Experts of a small language model.
Training: a variant of Adam for the experts, 656M tokens, 5317 steps.
Below are experts of layer 7 (counted from 0) of a mixture-of-experts language model. Rows are named router (the router's row for the expert), down (a neuron's output weights, with its number) and show model dimensions 0-159. Each number is 128 + 32 x the weight over its row's rms, rounded and kept within 0 to 255.
After each expert's rows: a language model's description of what the expert responds to. This comes from a sample of Wikipedia text that the model never trained on.

# expert 9
router [120 155 110 169 106 117 109 168 118 166 112 213 138 129 108 142 141 124 137 108  83 172 115 205 110 134 139 169 113 171 143 103 114  65  80 158 137 156 186  98 148 140  86 114  82 163 193  82 127 133  82 139 127  92 102 138  80 156 144  89  87  74 158  63  74 128 131  70 115 113 128 140  78 149 115 119 115  83 147 107 138 106 116 123  87 113 145 143 154 128 174  98 143 147 103 110 123 106 122 116 112 160 144  90 150 127 127 191 166 174 150 173  92  98 116 125 109  89  82 145 113 140  96 121 138 144 123 133 128 106  99 195 126 147 120 111 110 128 133  87 127 106 139 101 141  99 185 108  97 112 126 107 168 103  50 171 133 193  87 141]
down0 [127 123  93 159 102 162 124 104 109 172 155 110 132 141 131 123  88 121 133 135 181 119  74 111 125 167 160 101 178  76 147 166 167 169 158 135 161 174 157 121 107 116 126 102  96 139 101  94 104 155  58 130  93  95 122 106 118 119 114 191 133  94  84 173 135 115  77 148 165 102 159 126 162 180  97  89 166 126 129 153 199 120 145 116 149 144 145 123 133 140 167 138 125 133 127 137 157 128 130 165 109  80 143 165 121 106 142 106 139  99  93 122 155 212 102 177 111 114 119 109 159 122 170 162 115 187 107 112  98 159 120 117 130 109  77 116 117 197 133  72  71 119 138 206 119 111 135 170  76 160  71 146 143 230  68 132 192 125 197  89]
down1 [135  99 166 140 124 113 118 132 162 166 176 131 139 155  85 108 146 120 185 125 185 125 122 124 166 150 116 125  83  99 159 175 114 145 120 128 129 131 160 159 123 145 114 141 129 136 100 141 117  81  83 169  99 103 126 149  96 124  85 100 133 142 116 177  96 155 131 120 160 164 122 123 155 123 171 157 155 136 146 182 115 143 115 116 183  93 188 152 103 121 104  60 131 123 129 162 135 109 133 105  79  78 130 162 107  96 116  94 175 110 192 177 153 173  73 127  67 130 133  75 133 123  81 110 162  90 160 162 105 115 133 175 126 123 119 134  15 106 153  77 121 134  74  92 101 162 108  79  88 138  73 101 161 134 141 139 112 120 162 138]
It responds to: Prepositions in, for, under, and word pieces inside names or verbs, such as the ry in Darryl, y in Kiryat, re in arrest.

# expert 36
router [ 97 170 109 144 138  74 138 171  96  92  84 200 127 163 116 178 162  83 108  93 106 176 154 164  90  94 165 147  78 161 139 137 137  93 103 121 186 116  89  55 141 138 146 106 107 159 166 100 136  93 117 146  97 119 127 113 165 131 125 122 102  66 171 101 133 145 106 139 128 100 184 140  95 159  65 121 122  96 194 116 144 117 126 113 133  91 109 168 146 144 181  82  96 162 120  91 141 169 116 119 100 142 164  87 171  93 162 193 144 120 154 209 125 115 108  81  97 126 105  90 107 192 126  95 165 108  96 150 158 102 111 131  77 177  95 118 123 113 126  81  57  91 156 116 138 134 177 102 120 137  91  73 193 135  93 129  77 113  77 158]
down0 [ 84 125 119 118 169 140  87 122 118 152 134 156 125 131 138 133 144 115 151 110  79 183 159 145 130 130 123 139 140 136 150 153 196 151 175  99 120 196 166 101 143 121 140 122 107 120 154 142  66 117 185 202 125 118 126 102 153 101  58 179 131 154 102 111 127 168 120  98 126  91 136  97  75 141  85 139 128 148  97 149 112  56 153 123 121 136 104  71 143 150  89 173 105 139  91 170 148 135  73  94 116 111 103  78 128  91  70 114 100 127 157  81 149 192  54 150  89 125 142 143 146 168 120  93 128 178  94 117 183 154 184 204  96 143 125 198  67 116 114 155 177 143 183 152 112 130 159 146 111 130 146  97 122 105 134 129 160 152  88 165]
down1 [107 100 153 157 122 119 163 124 162  68 145 136 160 144 138  69 108 133 112  94 154 125 108 136 103  81 168 146 172 155 147  90 135  89 136  91  87  84 129 176 120  65 109  96  74  78 161 122  88 114  89  91  75 142 115 148 143  99 131 161 153 122 123 127 170 151 151 124 129 127 111 114  99 179 165 149 121 185 112 148  76  94 134 112 158 101 141 155 173 193 107 141 140 119 130 107 136 151 112  93 145 168 141 151 126 116 156 149 106 128 136 157 102 123 116 121  35  92 111 131 168 157  63 136 173 115  84  71  97 113 123 134  90 112 126 150 128 170 108  98 104 125 116  60 120  71 138 192 167 104 109  88 179 120 162 164 150 115 104 113]
It responds to: Bare spaces, and first pieces of words or place names, such as N, North, New, San, Port, St, often followed by continuation fragments.

# expert 59
router [119 182 109 159  94 100 118 148 105 118 147 162 127 133 106 158 109 108 193 144 100 130 114 147 144  80 146 155  62 138 116 159 140 117  77 110 161  93 147 111 106 134  94  91 111 179 121  91  96  57  67 142 119 113 104 146  98 138 170 134 105 136 135  85  92  95 100 131 112  71 134 186  95 204 115 173 137 111 162 132  90  96 171  86 155 108 129 105 132 132 133  85 119 149 123 138 128 149  87  60  71 181 193  54 134 120 149  84 124 137 194 182 124 121 145 118 112 110 106  90 126 122 109 112 183 114 124 147 151 111 147 172  85 123 119 132 131 151  95 105  86  55 147 105 145 177 121  93  81 132  71  96 223 162  89 159  81 162 108 142]
down0 [107 172  92 177 149 140 191 120 135 134 114 137  73 168  91  67 127 108 159 110 133  98 130 108 123 121 149 169 108 115 146 187 102 160 131  61 100  90  80 190 113 163 162 133 111  91 129  89 136 114 158 117 128 185 157 113 154 208 134  98 139 167 120  55 173 126 187 186 145 194 149 103 163 119 102 141  86 167  76 106 135 112  91 156 127 130  87 121 155 134 202 130 132  87  87 128 136 110 174 145 181  82 113 169 121 166 120 141 118 199 115 105  70 117 144 110 110 128 102 185 106 129 131 188  93 104 144  88 125 139  92  95 161 156 143 168 107 180 139 135 114 145 137  94 136 127 152  97 100  76 164 122  70 202  92 113 138 141  89  76]
down1 [130 111 173 126 128 116 210 148 129 124 110 152 106  72 103 116 105 132 150 168 161 139 157 101 155 176 149 124  65  84 150 120 218 110 109 135  87 124 142 157 106  82  86 102 112  85 134 166 157  82 173 150 109  99 114 138 113 105 148 153 121 129 142 114 161 104 227 125 100 137  81 113 172 107 128 210 123 102 158 103 141  86 153 103 129 143 134 124 137 207 139 137 108 112 153 148  78  83 116 117 126 103 105 220 173 117 129 159 113 104  84  97 152  98 117 145 148 125 164 175 110 124 111 186  91 116 160 111 104 117  79 106 100 158 155 132 146 130  73 136 149  93 118 130 123 149 161 117 124  78 117 125 111  92 127 116  67 143 108 141]
It responds to: Second parts of compounds and institution words, such as Fo-ot-ball, S-port-s, house, and city, school, program, Street.

# expert 23
router [133 177 113 166  94 102  97 151 105 122  99 106 165 137 146 174 121 121 180 126 109 183 149 145 105 122 148 180 103 177 116 192 109 111 129 140 177 126 159 152 175 109 137 123 108 187 125  61  71 134  88 142 122 141 124  99  96 167 146 114  87  82 150  64  73 151  66 100  92 138 168 142 112 162 100 151 150  70 155 110 168 119 119 105 131  70  72 180 110  79 124  64 133 140  91  93 157 168 127 105  83 136 120 103 175 167 142 199 149 163 119 152 112 121 105  91 152  74 115  68 116 161 120  89 110 171  69  75 160 109  99 151 141 110  99 156 120 165 113  95 130 109 180 105 112 188 114 127 131 148 118  79 155 131 110 148 124 150 112 151]
down0 [155  93  98  96  90 165 125 139 172 128  65 142 109 175 121  53 128 129 187 100 160 121 183 144 113  74 135 112 126 110 107  81 186 102  59 117 111  95 142  89 108 142 173 178 118 107 137  89  95  74 130 145 180 110 145 147 143  88 122  89 110 179  75  73 114 130 108  92 174 173 119 157 109 104 112  79 116 105  96 138 122  79 152 166 122  90 133 141  81  61 170  78 109 122 160 147 146 160 119  81  92  86 115 148  87 124 132 137 125 151 130  89 169 127 144 123 130 129 177 125 178  74 121 174 126 152 129 108 122 129 203 117 133 115 141 152 133 110 119 145 164 103  63 182 142 122 102 133 130 118  88  98 127  87 181 118 129 164 109 193]
down1 [165  62 182  83  98 108 132 191 108 197 128 125 122 153 101 133 124 122 146 119  96 111  75 153 131 113 138 115 135 108 127 107 163 117 177 125  81 149  57 169 108 109  86 118  92 157 182 128 178 158 120 143  48 126 137 126 168  96 120 116 103 126 185 126 126 178 150 142  89 170 125 139 100 140  60 188 151 134 148 159 142 143  95 108 121  93 139 133 125  42 157 148 120 172 126 109 166 162 116  69  73  95  58 124 118 151 137 154  99 136 111 121 115  99 233  88 169 210 114 136 134 141 152 148 116 118  81  94 114 107 154  80 107 166 104 131 157 121 180 124 161 168 138 148 100 122 108 124 159 114 131 146 112 101 133 114 138 134 163 117]
It responds to: The word by, country and nationality words like Japan, German, British, and inner pieces of place names and words like Ener-g-y, Ver-mon-t.

# expert 54
router [ 81 159  83 149 112  72 111 139  89 136  86 162 124 156 195 124 108 100 139  79 132 143 167 155 113  50 118 118  96 187 166 165 132 128  88 113 140 161 164  50 141 205  74 115  73  98 133 110  94  92  94 151  98 112 122 113 118  86 159 144 126 122 167  77  93  72 127 138 102 109 157 134  83 151 125 181 175  81 144 139 162  73 125 117 134 126  96 124 155 108 112  67 123 135  92 103 147 141 106  93  79 196 151  78 131  79 175 151 178 149 142 185  84 119  91  83 102 122 147 103 143 144 112  95 194 153 119 108 183  92 117 164 114 148 118 145  76 192  77  98  91 124 158 127 106 158 160 131  92 139  92 133 193  67  98 158 152 171  89 150]
down2 [ 86 132 128 165 101 172 124 136 101 145 106  92 150 149 102 141  73 120 109 100 103  75 170 101 105 105 147 145 156  97  88 144 143  93 188 100  92 150 129  89 141 133 114 127 134 112 194  63 157 103 133 121 106 191 123  58 173 163  72  84 156 137  28 148 153 109 114 144 146 149 140 153  92  69  90 130  82 131 113 117  64 144  88 117 157 149 136 162 111 147 187  93 161 128  40 132 113 146  98 145  82 151 136 154 166 161  74 146 152 119 143  72 133 104 142 146 150 114 135 155 120 173 117 120  88 116 160 124 178 117 178 161  89 154 129 136 119 132 108 132  88 124 111 167 158 145 185 129 122 140 131 143  97 135 190 155 131 134  80 123]
down3 [154 182 153 131 160 151  89 137 133 107 120 107 146 117  25 169 110 107 127 199  59 137 157 168 183 116 156 154 187 161 100 123  88 116 125  72 125  92 111 124 123 140 132 128 190 127  96  99 180 132 128 109 106 119 109 125 115  77  84 114 180 126 162 118 154 113 151 162 175 138 129 127 173 107  92 126 114 123 129 149 136 109 132  47 163  69 114 159 140 119 105 126 147 154 148 114 123 152 115 140 123 132 119  72 156 112 117 185 120 109  76 158 103 130 107 156 128 120 135 156  89 149 109  54 111 108 178 126 157 149 160 123 160  87  73 111  71 137 224 124  95 176 170 152 137  46 116 134 121  96 157  85 149 115 113  77 142 119 122 150]
It responds to: Relative and demonstrative words such as that, which, this, about, each, and single capital letters S, T, F, A starting words.

# expert 39
router [ 90 154  99 171 125 135 133 154  95 145  75 204 163 155 134 156 126 115 162 130 139 130 193 136  97  75 172 131 118 178 141 129  74  37 109 143 165 101 156  79 158 157  87 128 131 169 171 158 118 104  87 158  32 117 117 114  86 150 143 130 146 110 140  77 112  95  82  90 112  54 125 115 115 140 112 116  84  95 161 136 152 104 157  85 125 153 147 186 158 112 194 117 136  88  99 157 160 170  75 112  94 157 113 102 167 149 156 177 146 131 122 154 107  91 116 125  70 113  92 142 106 125  93 136 135 177  67 140 191 129 108 147  97 140 133 154 124 200 110  84  92 113 138 105 117 176 136 101  79 200 142 133 159 132  88 186  87 129 109 147]
down0 [198 129 161  80 159 121 138 139 160 133 112 155 152 161 154 115  95 129 116  79  84 147  84  82  71 119  74 162 113  99 140 128 175 114 125  82 102 161 157 108  55  86 154 118 159 174 140 129  89  80 169  92 159 143 165 124 174 111 176 156 115 131 132 181 148 153 113 150 149  82  99 171 175 194  93 141 141 178 110 121  98  89 170 135 138 150 158 128 102 155  99 147 123  89 118 136 110 113 148 145  45 111  93 131 120  59 136 111  90 128 145 123 152 167 200 127 113 167 125 165 116 107  80 124 103 115 181  83  94  99 151 128 124 154 113 140  55 126 137 114 209 150  73 108 144 114 168 108 113  90 154 139 176 110  55 138 124 132 150 178]
down1 [138  88 134 107 153 174 147 132 167 193  59 140  69  98 136 104 147 216 187 170 168 107 121 168 172 112 124 118 106 153  94  94 122 182  71 114  82 112 152  93 126 167 102 153 154 142 100 104 150 119 138 153 135 169  61  42 158 150 177 116 152 110 170 157 169 154 181  86 148 118 130 139 137 115  88 172 138 122 114 118 149 115 165 135  89  88 186 150 135 120 118 145 149 135 153 140  84 118 153 106 133 132 132 160 195 128 114 166 166  99  96 135 157 112  76 160 144 157  77 114 132 100 108 118  89 131 109 140  94 131 121  86  87  89 214  71  25 164  99 181 124 133 122 159 155  93 119  39 168 128 130 133  79 154 103 162 118 174  44 144]
It responds to: Space tokens and pieces inside foreign names or codes, such as ter in Péter, L in POL, Mc in McCann, us in Houston.

# expert 21
router [135 146  99 132 119 112  73 169 139 172 136 180 154 175 174 135 136 103 149  98 108 155 151 195 136 103 143 158  83 128 157 156  74 103 138 155 178  94 165 130 136 108 126 133 141 132 134 133 110 121  59 152 122 103 109 129 103 144 189  81 128  78 135  97 129 100  91  84 148  96 149 115 116 178 120 129 105 104 133 122 161  74 197  72 133 121 159 114 140 147 135  89 104 163 132 120 139 133  94  86 107 143 155  67 122 103 174 122 109 188 172 165  90 123 122 116 128 124  76  72 116 148 140  96 175 128 123 149 161 123 127 191 116 151  76 143  71 128 118  94  84  85 167 110 106 168 163 125 107 151  79  68 116 114 100 140  91 148  78 188]
down0 [168 142 152  95 104 143 166 153 150 138 100  79 126 123 147 148 131 116 109 131 141  86 134 128 190 135  75 133 121 115 168  68  87 154 126 158 147  82  69 116  70 106 100 120  74 121  85 152  95  62 146 114 120 151 175 101 167 122  97 111  73 125 109 185  95 129 182 112 158  86 133 155 111 157  82 129  67 107 120 136 103 141 176 112  71  73 176 142 101 121  91 102  84  76  97 104  83 161 138  96 124 153 132 174 116 161  86 109 120  96 188  82 112 101 169  98 161 145 154 155 131 131 143 136 138 123 176  82  99 121  74 107 154 183 142 132 173 136 101 143 109 134 117 123  79 137  89 174  53 147 176 157 163 136  42 154 170 182 128  77]
down1 [178 140 151 101 169 152 187 193 196  82 126 155 188  80 114 100 100 159  95 128 162 159 168 153 107 119 136 159 142 159 108 184  77  84 144 142 167 136 108  74  95  69 145 161 107 135 166 111  99 169 127 146 175 101 113  97 174 136  82 205 100  90 121 120 121 156 117  87 119  83 117 112 152 117  98 143 101 153 161  90 116 163 148 121 163 164 121 151  75  84 140 167  81 135  88  87  91 120 107 100  87 105  84 103 165  89  83 144 122 182 176 113 153 179 169 181 114  88 170 144 144 171 105  74  90 190 110 120 178 160 138 129  90 142 154 181  82 171  86  99 124 111 161  74 158 134 108 163  94 167  93 146  88 110 151 119 155 141  71  74]
It responds to: Syllables after an initial Z or J in foreign names (Zhao, Zlatan), plus lone space tokens and digits in text or tables.

# expert 57
router [ 80 166  86 186 150  76 105 115 105 149 135 169 133 154 127 171 109 101 127  66 107 172 101 163 107  92 188 156 113 169 134 169 166 118  65 136 184 107 155 122 120 175  66 120  83 135 141 122 101 101  91 186  87  97  85 124 126 168 143 105  69 138 165  67 106  95 118 128  95 103 135 125 133 178  85 136 128 154 126 123 165  68 134  92 115 104 102 136 126  99 188  90 120 120 131  99 152 159 101  98 108 128 154 127 112 143 160 161 168 105 120 187 127  90 139 118  85  81  93 116 122 121 127 138 161 107 130  96 123  84 123 122 118 159 124 141  87 146 135  82  73  99 140 124 109 136 126 142  77 180 129 121 178 108 116 155 138 106  83 182]
down3 [164  98  70  87 108 170 154 100  65 142 122 144 126 154  69  90 144 169  62  93 192  87 157  98 140 160  96  75  76 137 121 102 149 139 116 154  82 141 110 169 158 164 132 151 127 133 189 150 142 153 105  63 165 123 164 150 158 109  72  94 116 109 146 181 101 129  96  78 122 100 103  96 146 109 144 158 124 198  96 160 116 124 122 160  69 146 158 160 137  83  67 127 137 135  59 104  58 148 128 183 151 135 118  93  69 134 117 122 184 127 100 115 136 124 165 188 136 103 177 110 148 132 110 135 117 142 185 145 118 163 117 140 177 157 189 125  66 125 130 128 151 178 194 147  94 144 126 113 179 106 185 164 136 116 167 125 161 145 142 125]
down4 [184 134 113 158 111 119 194 157  89 174 152 138 205 116 106 122 119 164 179 148 147 110 120 132 133 116 160  74 100 159  90 100  96 136 129 136 112 161 117 134  41  65 103 165 116 129 113 142 120  92 100 135 167 162 136 134 172 129 103 144  50 173 158 148 110 111 149 120 147 138 144 136 110 114  92 154 104 152  66 130  97 134 160 101 132  81  98 169 165  85  62  81  94 110 115 132  82 140 129 112  68 177 126 172  82 142 133  90 119 104 119 103 129 159 134 186  93 122  95 109 129  87 118  79 124 169 170 173 213 130 104 181 115 151 190  59  59 134 121 127 156 103 149 125 166 100 112 163 189 151  51 117 185 125  63 156  88 143 111 121]
It responds to: Single letters or short pieces starting a word after a space, such as s in sage, e in enacted, f in VfB, plus ward in wards.

# expert 25
router [ 98 142  18 165  61  76 127 144  89 107  95 189 131 195 134 163 122 134 132  95  89 137 146 159  88 120 159 145  92 115 105 112 101  97 120 171 158 108 116 121 143 139 145  99 108 118 127  80 101 104 104 174 117  77 125 113 143 155 136 118  98  97 124 105  97 105  43 111 110 134 182 121  81 160 134 119 116 106 177 157 167 122 135 131  77  86 126  97 126 109 152 101 122 156  82 126 157 141  68  91 104 192 128 128 132  93 167 126 119 150 135 129 105 128 131 113 149 114 128 113  75 133 109 144 126 209 136  88 183 134 126 141  99 162 111 157 127 125 131  83 102  65 177 107 136 111 115 106  83 147  94  46 179 100 148 124  82 154 104 141]
down0 [116  67 130 125 124 123 158 137 120  94 109 126 151 152 125 108 132 135 110 143 139 165 114 105 172 102 119 146  61 107 110 145  72 105 212 155 131 142  80 139 124 138  76 123 127  91 172 152 164 130 174 136 111 143 134 129 134 154 145 160 144 130 144 107 133 192 157 139 137 165  80 101 192  43 188 165 152 151 125 130  96  82 130 140 106  71  85  79  79 119 119 108 128 147 124 127 162  96  94 108  98 104 189 118 119 151 129  83 104 119 111 156 160 116 119 103 136 127 165 114  98  92 156 110 101 149 132 129 172 132 120 174 120 168  64 139 189 157  93  76 129 111 106 129  88 117 101 108 122  38 169 169  71 144 123 165 145  47  57 145]
down1 [165 160 168  65 135 127 177 138 155 162 144 131 156 134  79 128 163 148 126 112 134 151 107 150  79 144 150 147 122  39 115 157 129 155 168 126  71 194 103 178 138  95 126 158 107  87 125 110 149 142 120 103  99 103 146 145  88 146 142 206 185 107 123  97 131 118 144 109 124  96 126 135  85 100  81  93 165 123 135 167  80 159 119  96  93 124 108 102 149 163 161 211 133 111 101 103 186 157 116 111 142 125 166 159  92 108 140  32 105 126 140 155 174 134 127  99 110 168 163 129  63 141  83 156 211 156  87 120 148  63 114 116 157 140 109  38  73 141 102 121 120 152 158 141 109  80 158 132  97  87 138 168 140 135 125 142  74 150 170 102]
It responds to: Middle fragments of personal names and words, such as Jess-ic-a, Veron-ic-a, vict-im-s, st-ric-t, res-id-ence, and digits inside table numbers.

# expert 32
router [120 129  86 131 109  91 118 119 109 174 115 172 112 208 179 139 115 103 156  84  60 160 172 153  72 117 144 127  91 140 106 148  78 101  81 116 176 106  98 108 145 116  97 145 142 144 134 100 114 106  99 174 107 134  96 100  94 144 165 131  68  91 164  67 126 141 123 119 153 152 117 110 110 168 134 176 190  96 164 135 130 100 194 126  83 128  84 142 154 161 147  88 119 157 109 120 148 147 131  65 119 145 170 110 138 131 181 135 178 125 121 189 121  92  83 112  78  97 113 109 132 114 122 111 171 143  83  69 156 118 154 162  82 212  81 164  93 119  91  87  79  68 167 153 136 132 150 124 116 174 105  91 207 103 138 172  88 108 118 174]
down0 [149  90 187 101 142 115 129 177  37 161 159 126  87 117 120 126 122 133  95 127 182 159 137  81  98 144 140 145 183  80  95 131 204 124 165 171 111 163 100 153 108 168 163 192 118  93 177 112 161  65 121 126  97 132 140  89 145 139 160  99 179  88  33 141  91 154 125 228  98 110  58 103 140 138 140 159  80 113  89 116 105 158 141 127 106 156  83  62 129  86 123 176 187  99 155  84 165  84 157  99 176 148 136 132 141  95 109 125 126 101 102 142 132 138 152 117 143 140 120  61 147 105 147 156 155 120  97 122 120 133 149 118 169 143 143 113 135  64 134 155 112 110 143 148 124  95  82 139 117 149  96 115 105 147 130 157  91 136 106  47]
down1 [104 155  86 168 125 133 190 178 124 104 158 120 143  89 161 115  98 106 125 165 132 120 147 147 131  99 135  87 120 159 102 127 119 158  77 113 126 135 115 116  64 173  75  62 136  94 136 126 147 162 195 156 116 130 131 116 110 114 146 151  85 146  79  86 123 167 137 125 172 123  70 109 163 105 118 179 141  96 121 126 140 126 162  78 120 124  94 157  96 140 106 138 147 157 102 191 129 116 112 123 121 154 138 131 165 100 134 104 148  91 108 119  96 107 157 126 102 160 164  76 122 144  75 107 138 149 219 141  68 103 128 125  68 131 107 193 100 123 102  85 115  85  85 226 131  52 176 115 107 108  89 144  56  93 145 104 179 104 158  78]
It responds to: Middle or final pieces completing a word after its first piece, like ttle in Sea-ttle, ed in mix-ed, or in Man-or, ence in experi-ence.

# expert 58
router [ 62 153 119 136  95 126 118 215 113 119 131 161 148 131 168 192 110 118 150 103 132 133 144 136 119 110 123 136 128 173 165 171 103  91 117 167  81 114 126 132 154 170  72  94 112 139 129  87 137  84 117 105 107 143 113  95  64  93 169  77  78  80 167  54 109 102  86  91 118 136 167 138 153 183  84 102 123  79 133 128 162 121 161  70 128 121 118 134 174 106 127 104 141 141  70 121 183 159  98 109 102 171 138  96 150 127 142 154 176 131 149 207  99  67 107 127 152 135 103  81 127 134  84  86 145 193  88  87 162 124 108 158  87 157  97 140 107 162 118  87  95  98 144 106 138 132 166  87 119 100 122 111 142 111 114 176 106 140 112 108]
down0 [ 71 146 176 137 139 127 147  70 166 150 118 191 103 171 162 134  93 180 137 142  57 144 141 133 129 180 106 112 160 109 143 140 125 141  85 149 152 131 148 199 145 133 130  82 118 112 164 142 103 199 123  93 154 120 187 136 106 148 145  97 120 135 114 143 124 102 113 157 102 155 140 129 160 113 139 126 146 134 128 125 151 218 149  96  41 173 149 162 178  71 156  97 174 180 101 113 129  85 104 107 115 100 186 137 157  83 138 104 204 123  99 101 114 113 190 158  90 134 137  92 146 161 127 194 129 138 143 174 134 165  75 101 150 136  90 110 126 123 126  99 124 149 144 152 152 171 131 129 128 142 154 136  82 169 172 131 122 139 100 139]
down1 [150  89 145 152 143  89 111 107 102 170 133 131 153  88 110 137 101 173 141 180  99  99 155 121 120 172 164 142 117 166 121 172 108 130 120 169  90 163 158 115 198 150 153 146 138 118 147 159 130 150 185 118 151 111 102 121 189 103 158 153 121 180 126 188 152 106 144 145 137  99 180 129 104 132 125 150 138 168  89 134  89 151 135 176 199 128  84 149 152 105 176  99 149 154  98 144 105 124 104 119 100 113 132 160 175  88  67 180 136 120  73 165  67 108  78 129 164  72  91 177 168 132  82 165 124  90 171  83 136 154 132 129  86 130 153 120  78 174  81 121 107  73  95 139  95 108  96 150 195 127 148 144 103 153 166 124 110  63 121  78]
It responds to: Capital initial letters C, K, H, P starting names and words, Co-ach-ing career headings, table positions like CF, and as well as.

# expert 60
router [ 99 171 134 141 125 145 111 160  92 181  73 195 155 167 185 152 148  85 136  70 113 127 168 163 107  84 212 126  84 118 181 178 131  80  93 130 156 130 154 101 170 146 100 140  77 148 131 146  90 121  77 142  69  97  95 131  79 170 159  84 143 138 129 133 117  88 135 112 124  81 155 124  83 125 107 119 171 106 180 104 155 119 114 123 124 105 131 160 133 165 182  66  93 117 127  74 114 103  43 109 119 152 149  70 192 121 152 156 182 147 126 182 132  80 116 110  45  82 104 121 135 119 149 138 144 149 122 116 141 112  96 159 109 139 116 145 131 138 102 100  53 122 179 119 146 166 154 169  88 187  99 135 180 103  71 184 125 135  81 139]
down0 [138 195  84 130 118 137 121 101 161 176 171 103 164 166 112  70 179 130 122 134  95 165 107 123 144  90 135  63 186  43 192 145 147 115 127  72  82 137  99 161 120  91 101 142 145 130 114 115 114 161  79 146 148 124 171 128 104 147  85 114 140 211 109 181  83  89 126 145 128 104  58  89 160 130 111 153 168 152 122 219  72 169 121 168 117 156 118 168 150  90  97 116 140 130 195 129 119  88  89 147 100 152 126  91 108 168 151 183 181 108 122 183 184 139  98 167 109  99 133 108 209 128 131 120 189 138 110 125 202 117 116 107 131 144 113  74 144 139 161 149 187 140  87 163  80 179  65 110 190 111 150 137 134 162 164 142 134  92 134 110]
down1 [ 81 108  99 122 148 150 120 135  92 198  58 142 108 158 194 211  83 180  88 115 110 155 152 103 148 124 128 135 146  89 128 173 128 141 107  85 156 164 154 143 133 141 141 206 204 184  80 135 173 110 149 103  96 123  89 140  81  65  94 130 151 154 141 113 113 116 182 137 122 112 129 118 101 146 106 157 107  78 129 109 116  92 107 147 139 143 119 134 119 100 166 125 139 139 199 138 131 122 146 107 106 125 177 160  85 149 108 143 136  79 169 148 167 130 142 138 162 112 146 178 120 149  74  92 212 133 103 104  95 121 120 117 124 156 142 141 130 161  85 113 136 137 115 117 129 120 115 154 185 145 120 126 180 123 150 110 144  86 135 156]
It responds to: Line breaks before headings or paragraphs, periods, and mid- or final word pieces like ney, ry, dge, it in guitar and names.

# expert 38
router [105 160  86 155 104 109 127 178  68 130 108 149 154 159 165 145 155  72 155  69 117 136 191 151 112  59 148 161 138 177 134 172  78  96  81  98 118 156 164  96 159 131 113 103 110  96  99 131 102  94 101 140  89 124  85  98 100 165 143 110 113 134 144 134  82  96 102 126 134 123 174 158 117 143 136 134  48 115 193  75 156  89 141 121 157 105 165 128 126 119 154 136  91 114  92 135 125 124  71  81 112 170 171  76 140 164 170 161 142 160 120 157  99 122 114  97  78 111 125 144 135 166 103 108 134 141  72  96 216 114  71 188 106 145 111 172 131 194 106 111 132  94 162 113 148 171 124 112  87 143 124  91 169 132  97 217  98 182  92 139]
down2 [115 129 165 138 153 165 178 180 133 160 150  77 114  96 155 115 137 184  97 121 129 135 121 144 124 122 172 127 148 103  83 157 147  91 119 167 129 104 129 108  80 144 103 136  43 108 126 133 110 127 202  79 137 127 121 192 163 138 151  84 105 122 117 129 181 116  89 138 106 110 116 105 128 102 166 119 100 132  91 142 167  78 135 137 170 128 171 139 155 153 142 109 110 113  70 151 142  90  74 113 150 152 137 153 167 176 144 117 146 102  95 169 130 106 120 129 148 146 180 139 106  94 174 130  62 135 138 109  81  67 193  66 117 118 145  94 196 114 152 101 158 109 134 154 134 150 134  83  93  82 113 159 116 149 119 151 182  94 134 153]
down3 [179 201 170  83 115 119 135 121 154 117 117 123 139 103 183 154 128 130 172 149  93 200 177 191 162 121 116  51 181 191  55  82 121 150 103 137  78 120 113 140  59  83 132 128  86 150 107 108 176 140 185 131 184  77 168 157  99 117 110 170 111 106 136 125  70  92 156 155 143  53 148 112 125 165 130 136 122  90 132 111 160  87  51  83 122 135 124 158  76 114 148  81 131 142 131  74 104 117 127 155 128 128 122 134 116 104  70 102 183 164  68 129 145 125 172 129  78 106 151 186  70  68 105 144 143 136 128  99  75 136 156 110  82 104 138 108 128  99 143  89 178 141 103 139 141 110  88 187  82  60 127 137 135 158 122 109 141 140 143 100]
It responds to: Colons after infobox field labels like Genre:, Tribe:, plus plural s and word endings such as re in Sco-re, te in concre-te.

# expert 48
router [124 170 111 192 104  97  93 154  36 147 113 162 164 151 141 139 127  90  94 104  89 151 149 147  73  78 173 135 140 148 156 151  99  82 105 109 118 124 142  92 132 189 129 110  70 136 137 126  49  97 116  94 124 110  47  92 138 145 149 113 133 120 157  97  92 104 109 118  79  93 179 134  77  93 137 141 104  92 172  80 152 140 121  89 125 123 128 149 142  89 131 116 155 184  72  81 150 128  83 110  63 139 154 124 120  90 148 146 158 209 148 177 113  97 115 106  91  98 120  84 122 128  80  92 117 151  86  68 147  73 134 169  93 100 106 163 100 187 128 102 131  85 133  87 125 163 148  90 114 153 138 126 177 119  68 127 124 130  86 177]
down2 [122 158 161 146 148 176 175 152 151 149 101 159 133 130 161 117 136 109 127 113 114  83  95 137 112 208 143  63 127 115  89 172  46 133 177  58 122 139  74 167 134 125  97 107 100 116  48 152 122 148 162 166  79 111 120  63 127 145  71  86 179 142 157 107  78 133 118 144 119 156 101 153  76 120 144 181 146 180 115 127 207 158 110 134 198  92 143 120  94 158 134 138 107 105 112 128 116 129 136 147 186 165 125  98 132 136 147  85  67 152  88  83 149 111 126  83 106 117  97 119 129  91 191 150 175  93 169 174  86 109 164  84 103 118 118 163 144  92  94 144 189 104 127 162 108 108  96  79 145  60 162 122 142 174  77 134 147  99  97  84]
down3 [130 105 116 149 147 175 166 120 148 132 122 166 163 161 130 127 125  92 166 165  64 216 123 124 148 108 157 105 204 126 160 101 120 146 140 138 163 127 174 158 143 112  92 134 128 113 133  67 114  41 156 177  93 186 114 177 104 154 135 149 129 180 121  68 119  79 132 148 147 129 104 116 137 115 144 124 162 216 147 114 198 164  99 156 170 158 104 147 204  82 132  86 145  75 120 145 105  99 112 172 145  90 121 138 113 169 177 173 140  66 138 140 161 158 123 130 171 130 170 115 122 136 179 119 150 153 112  82  80 145 149 102 121  92 128  98 172  94 124 112 188 149 130 144 178 154 140 124 204  51  98 175 144 101 160 155 138 111 132 114]
It responds to: Pieces completing a word after a partial stem, such as m or t after For, ab in establish, plus nouns like president, House, School.